Below are experts of layer 4 (counted from 0) of a mixture-of-experts language model. Rows are named router (the router's row for the expert), up (a neuron's input weights, with its number), down (a neuron's output weights, with its number) and show model dimensions 0-127. Each number is 500 + 40 x the weight over its row's rms, rounded and kept within 0 to 999. Numbers have three digits each.
After each expert's rows: a language model's description of what the expert responds to. This comes from a sample of Wikipedia text that the model never trained on.

# expert 2
router:481501508527508493564495573551464461520535474528483529543493552503456453496484542501617511569498517434420534536522484479577522528438492537475465493554481496438498484460465537544486468489492533470457482531592502441474521460541527539455537508486470430547497528499452459481543497474503475528509478572485470603520471510530466463538483503494444504428463469499480548425437607461455505466439
up5:479474430480529499540461475468537511427482528528505517534555510497574579514465525556539512519567498414502480476480548505409419479571488536533520444476506541443483521454425515467492545421565493469421542475518526471489476467520525546474445497466495530515532504519518532446519577530477449552417505502494452519517550528513411503496534542498520550529594482512573491493475462469468494466460
down5:496515432449483515475490513452498527494539486500552560485556523448472518502506473442518592527546567498498546528482458552542483450502593465515518471556458541542453512499505437394501508475521525441439508500451457499496535498450492533497478431515504519460581459493495516628456557506495485503511478503486530561494460503533355514553487488508544481495487423454581507500493502507473523496476
up6:543475541491494526584449543588548421472478518495526400495556504524454557465495585440555492551462557541482589564487494545490506504473422501445494498496449521467505532521514496524502450514479555510514553522553485516533480493523522445519505580492450535507529527487482490547442469512531502568519511458481446514482487552452531455464511437491448476502477525532486461532558452617535539501460
down6:460554511542506528518405513510519506498460523523541475489523522493547478525489515475514464511518530457505587471460494516430524466450472564535420369545508533497520463490458511435481494541510505529493557474484481546473447485427506397560491540461541478536514569463497429491515477519519483515495510539489554457520539441544578425508493515529466497524482498512451560516584579574523473439506
It responds to: Articles, copulas, line breaks. Articles a, an, the, the was after biography birth–death dates, colons in infobox fields, and line breaks ending list or table rows.

# expert 1
router:475360558519475471583422457588537475438495458537489449602495488500542482406482540495455508463506487429500454518476561519508536446420475552500522471438450555442560488515554459560456460497502495495465400505500497471474501471494477498490472559481477501511487520439523480536500509497501549535491475490510420492485506524447449529516492478456555452503524504478524486479435536525499485507522
up5:622439466432488462469488458494508541487463475502472478504543485501484574505562489572468457565577567414484452511422479457453535502545483557476492459418552480508507480476446472569513511535577468571488449486478493497509500449511453559439454535462505550454501486503528515450528504513532518519519489456443471471554537440513532516468488466469535479438595455495478491506466518446496506492510
down5:469605479512500478488537508477480456449525517488483528441547569423536601447527459562466504551519572471517535541519488496561471468525550500522523558551484484511537431488501528433470474522509524537504495482444435581474549502540482514467515456454459525448521564550480474499498500467489570556505491469541512491532544458505430438498529450508458476518482448585569486437478494521503596492521
up6:542490536470475525481492457515551506508458548496465492475527501542533481487471534497538449521459491480511536469440493514522408506548470458483492479523451514468439487525459444512476449506425523458511479512524548512507457546527559458516578548430407549559495492433466524507474485510506467600470513517539512584455496614444563507481510428517456502546477431516442507491566565548520558444473
down6:506529522470407491471468493543508493486517567531608515490543501467481509514475575551507554576552452538460566463475459430488536531442496499576444437540546427474497446474425531480546523448495555496403481505515508493467468485508500518570446491474494476513458505468509427507488558493489563528409526509458459534448563504536518468481460491512522540522520510511461454460515482573501446532492
It responds to: Suffixes and word endings. Word-final suffix pieces completing common words, especially verb and adjective endings like -ated, -ing, -ed, -ized, -ically.

# expert 7
router:455478605508447509565458521563543528443497506501492561528490548523544476428529589543492536566478459444521464520516497553455574482413491575516462481487455514538535488504529481568518531504534477475564516550518531469478545514478408543454484549484475518518513468441469524437448510453543511500511568514497495508426524546485428480554492479470525488522537478469565518508576556549498476466472
up5:547472454480510470483453502510495456531474483511535442557575522444490571518488528558532513514613513486462530581497509475411497503559565468498474504472558487396553540506486473481515565448523508438441522472426472489453472462463553538471481564521472485440500494523499560549487490475547529514476471485457468497484510475464551487485470529471558447496549527530535418492448478452511510610501
down5:453538437598544485544530492493555502486479504462475455465561516508542530505528464430525539522498509521480486528510546493552498470544506509501513544605501467545557546514458472411525425527453487553523550519479439511436519459516507471478502410440453486527475489547545510537449476486494479514519462552566550499527514553487458436459537476563557425510469547531548458397531489512485548526465
up6:560491544439564551505480499579532476482468489519478464489473530508485480459520532445513411505418469547503502480499496598525473503463424497505522463536483546457481482536466537486467441487503508517513494440528506546470484496511542482525563543462453573541507430499486498529432500511529458591512479467517565507468474607419477522513509437517466464509422468490489514496518530602534441469417
down6:516513528491440479439480451527518522465490529466612463485503498554562511536575492461495491507544504523499515388479474390506562559487556502550498457490537484441510495556466503461515481498470575493444511435522461500416467491471513489527502508475479487496525483455527424524501488503525514606420528535491487551525504530549529513534471484527390474495482587501450508424512477543454521501508
It responds to: Number commas, clause connectors. Thousands separators and decimal points inside numbers such as 55,000 or 4.74, plus clause commas and function words like which, that, he.

# expert 6
router:536495586558452527557519602472480437459485514522485535495493553481546487487471544439607465561522463415497505493514483608492548480456431547490433472500383562470504544449438477566506552522501470481535444498495446457513522459483430501458550487480512514526487473523477434518508485467489461455475488497510474549483535487474442567516472500465522513474437463478433498481479504503511490493497
up5:439531465534484472473497498544526514522508467538477570476592456482504600482537460518495514526529517521496413496515495462456476460474482542504492490511474581452505588520461464443517494511493496531486531508540405475473495476519570542455435540458537501520441525536432500460450462575500590530544410514482496409528561553522499497508476548463539441531563492537474490478484500495482446434538
down5:531525514520497477522515452443542516506486478509472498485554457442587511578541473477510514463539495456440510426490554535523459547501519534512404568464549491549429473491451500489552511477475490511440484519420521394523592502428494507518511425543499493524495481533588533561487490548497446470491464465496519535462490497470447484526525512542490527487519538564587450414524469469489555508538
up6:548537512539490517490484512499615509486530561524515505522494505565476502621499534411530440523429530579462541432488500579488536491540561488461414440498498444525480482511487541490497483573515540485496516479448480566406543446552522483500527541479561527519537486503516470506462467491497519486514529528499503470479442547447402445520466545420470510516530490504527559479497551540479515522497
down6:424511480463478522504473387480530569510517554565455447480460463532490528550494493500499555511538550501491549462439491532600442489521572422457524484542477521567460544570450541501481531488483460541431488480473501498464449522542485478485515480470503462571462516468477513479454505565465493491503513466431505542541425513463530499487472545523501495421418527539551473514505544432506417541499
It responds to: Spaces, commas, month names. Standalone spaces in tables, commas between place names like Hampton, Virginia, the conjunction and, score dashes, and month names before dates.

# expert 0
router:528448549487493452567448478460510407511492431535465484458429552521521511461493505460475482543583540476426499505520551504506561452513466540541551449462540528460542517470493464522560519430524517504431438565508499442542503460452464506451539512534496392505480467450498494504527496566493503486558465492519442484499510508484428562502497459431561548526477532469491475471576503517482480594475
up5:575494509493489502416412527504547513512432538494519478508553485500521482489568484613523503508539539499528516541465502448411574471595547518525508498486541554441487443483515504512474550482579482497497518479461503513428482527569453502418529486511458494446518535543435526471494531494521462470488499521474427456482470484547431404551522478552520536539511509566556557521472453492488538516500
down5:522533536514529521503569474522506492501503539452490478482516514453491506495507520481508478487495484494456476483542490441522423402491476557551483418466521475527526517526470457444510451519510567573519521480458514539448482466481504513498582496402502554531598566545466464586519416539526487500445490540499498459497482471520469454393510519515454486522487474519565519351535483465484512515459
up6:541499500579506604491459562404523509460471525518481558501483531483498534514473577493506528491509485470540542461454485469480464480523519448510540430587535506499515472528482534544526489507480553455487510463534475536498502471601510436419464531499527575468487475478470472542468571497531517560510535475512454460503377556478446484557523475533438467564438547562509501443507501539508506451513
down6:472474472452519510466481525497481616534460479457528488460522501515476554544527462496492555506474527492458473521404558504530486478464482506542562489592539501503446465537404543518610469484511519521508523464519471493517486433462475411515486576480505505483470510479512490511498514534506516500523476569431420501510437534478492461522577545497436539494480532489496442440478541462531530378549
It responds to: Proper-name word pieces. Capitalized words and word pieces inside multiword names of organizations, clubs, teams and places, such as Club, Engineering, Africa, Vikings.

# expert 4
router:552460586485506516573485485491562512476513533536448470528460523489516457506452539525532520525466528446449475506549515559461476475383487566481466448534477555453542497518487493605505470509495586494491464453440500420467506516491458575443465530477549432576457503507494467461446460532473456474514487526507503518410489457458457540525496443448564499512495466509453479499469590529499502509503
up5:488473494493511464535467528534499534523547511500521511499503549497513573521484497522500490479552533520481469607437432463502507491575525516520489503469503543436523491517501511524489480494455518494470487465565511481450483536551468542477446491484437532432537506476509412503487402419607492553473432478426577509415557421506521507486509536516530526504480530469529435588456491512448476593480
down5:514497499493507497506551515530535504551543552507478474477570509463446517476552541431493418460532467513482555521526480540529473583462498543544448532536507451500492499497431502446447564515543485482560467482527386482453520535494444560545445416477538549537498464447562472423471467532530497477476491513428460467468501505502495580498466452510440448502433429487497438437508518509498526556539
up6:547494530474517497506486514496540538529470530517413542516522481567515472456495500457578493522443472546478547445475549597476464423534447462421521477523503579548493455545434520501515466491461548507551511506534544465438578527492507519433468546375504504534535484462495502490496456520571482475497529541571509477457520534559465533468507460486512460546517526524465510464556473550575506449552
down6:470521534404488522488483545528434580533467575479490469480506433454464473475512544450513461529492477480550462415454466503481558465487549513489515439507459527489508509511472444451490537562530564521468532503515468510470485536508560457561532431469545599494444483473505441443555529501474448526449491463459440459432462599511500494542419477535498517512465513492517458452500527493580528473523
It responds to: Sentence and section boundaries. Sentence-ending periods before paragraph breaks, == heading markers, table pipes, list dashes, opening quotes, and trailing year or day digits.

# expert 3
router:496443515492537519517394517551462433400479504569442494547468554546543522450495523495503507476581534490472428484507514582567470420461487525482487519502483523470543475509550450512488467483524493536501412431493416457437516418529460484432502472517476510559477466485491426517485520456507432498490497486506506496443500510540457516490497486454544462512561487569442481436479541512453504545471
up5:567496471446494487473459500502522536500514478499452513468526475488594514450544513558464542589623507464425460541482526477425489471592504499474462448514530452429532501506476497563487519477594483483509486446502544577479525453508527545475538530498463517442505522462480465500486528511529538566545463510459479480438489422510523487490460528403544470464580501543549514546507499475527531549509
down5:456559478521511535504543470468541428490541514515467495485547510418537567457551483545462487531537503471504488525541488474540477490487457533479533492515515419496527468490503494491532528527523553517522467450486553498423486518491479577502532444497470514465567541493562475601440516532500546510564535491545516454504506503491471429457473468580510512539501437534580431375487503559543602482519
up6:558535509545473517497470469486521515466449534532487558511469497539457472514469530438591463500399439516518485458462441548471471413578464440464518448467470517549495450501496537441518474514449569537475463493592561536466489471471546569474433518533510517569486499537465541468530457508503494585489531548491532552464483535446501480439486447486462531501542513530415474475577512520493497482516
down6:467434462440478515504468427487522452488437509457536497481508499503499550451527480480483519527522458512528516483436477500462476507500466488528489467490589500446559530600497551504569488539463523452400495479523459450515482527498467580511527489482567480482435488500562439419550493520500486559522483491488454511464463501490535468488463475588518443399466519531431447476538563554419453469477
It responds to: Content verbs and nouns. Main content words following determiners or auxiliaries, like released, won, located, government, film, and verbs after would such as campaign, vote.

# expert 5
router:459424518474489423506518513497500414467502420607489479552503535549522498449458543435502455570487459403478503568430546542487509411495488550531467465480454521436543501488508441550498526516503523495457482553499452499461564498501509489500503508455432491589506529495515492512573541474538487514493474471547451555508504472477479521548488477500535463464491538509452543419451436491518537571522
up5:493494526545512472495479533499490573426478526456476560507476466485603507496465477600511588514519534505558485427473544554459598488538456530504517470505508595449520519493506504484531495535512513519517493451496520459437514563545460503498446513430520538498540492526461514528448456455508594415427520433459505460476555524561459485439502529507534469547546533546551502510502494471460529548508
down5:485575479563513417515454434547499553502486454444525500443540565563489465433488480440474498492497570448519490469544457502554520481480548558513510501541487540483524493537532537441511502545460473483534515439480441511549554496512443610506534422442471441477531513493479525501447473468520544482471521498458508494518521498441521459481539489577500481525434520570486515399540486413459539495525
up6:546474480487524495482540518514534442460415495509492415456524532536530559479486497453536514495485512455450479564501505526523504473465475491457471464494437541474520506472548464495533530522479558490409502504501467527507472518485560523491507531446488523551532489484433562441507454534476440586564579506483423530510498590438491452510521438460475466519438481476447503503546455642527563495463
down6:458450531483509550523542543535444510488510478470460554492495562469498503519537526560519482463481547493455442445485447566481573485495514449550514518492545470454535476487472469458465525497438472426443570481507505438476466542492507524514476568505437601472571479426500529526406509434519510470487470551524440506534476449509512543528450476535464567473543561506524456447452451557567480462530
It responds to: Foreign name fragments. Short mid-word pieces inside personal surnames and foreign place names, often Slavic or non-English, as in Kafelnikov, Asanović, Kapusta, Zurich.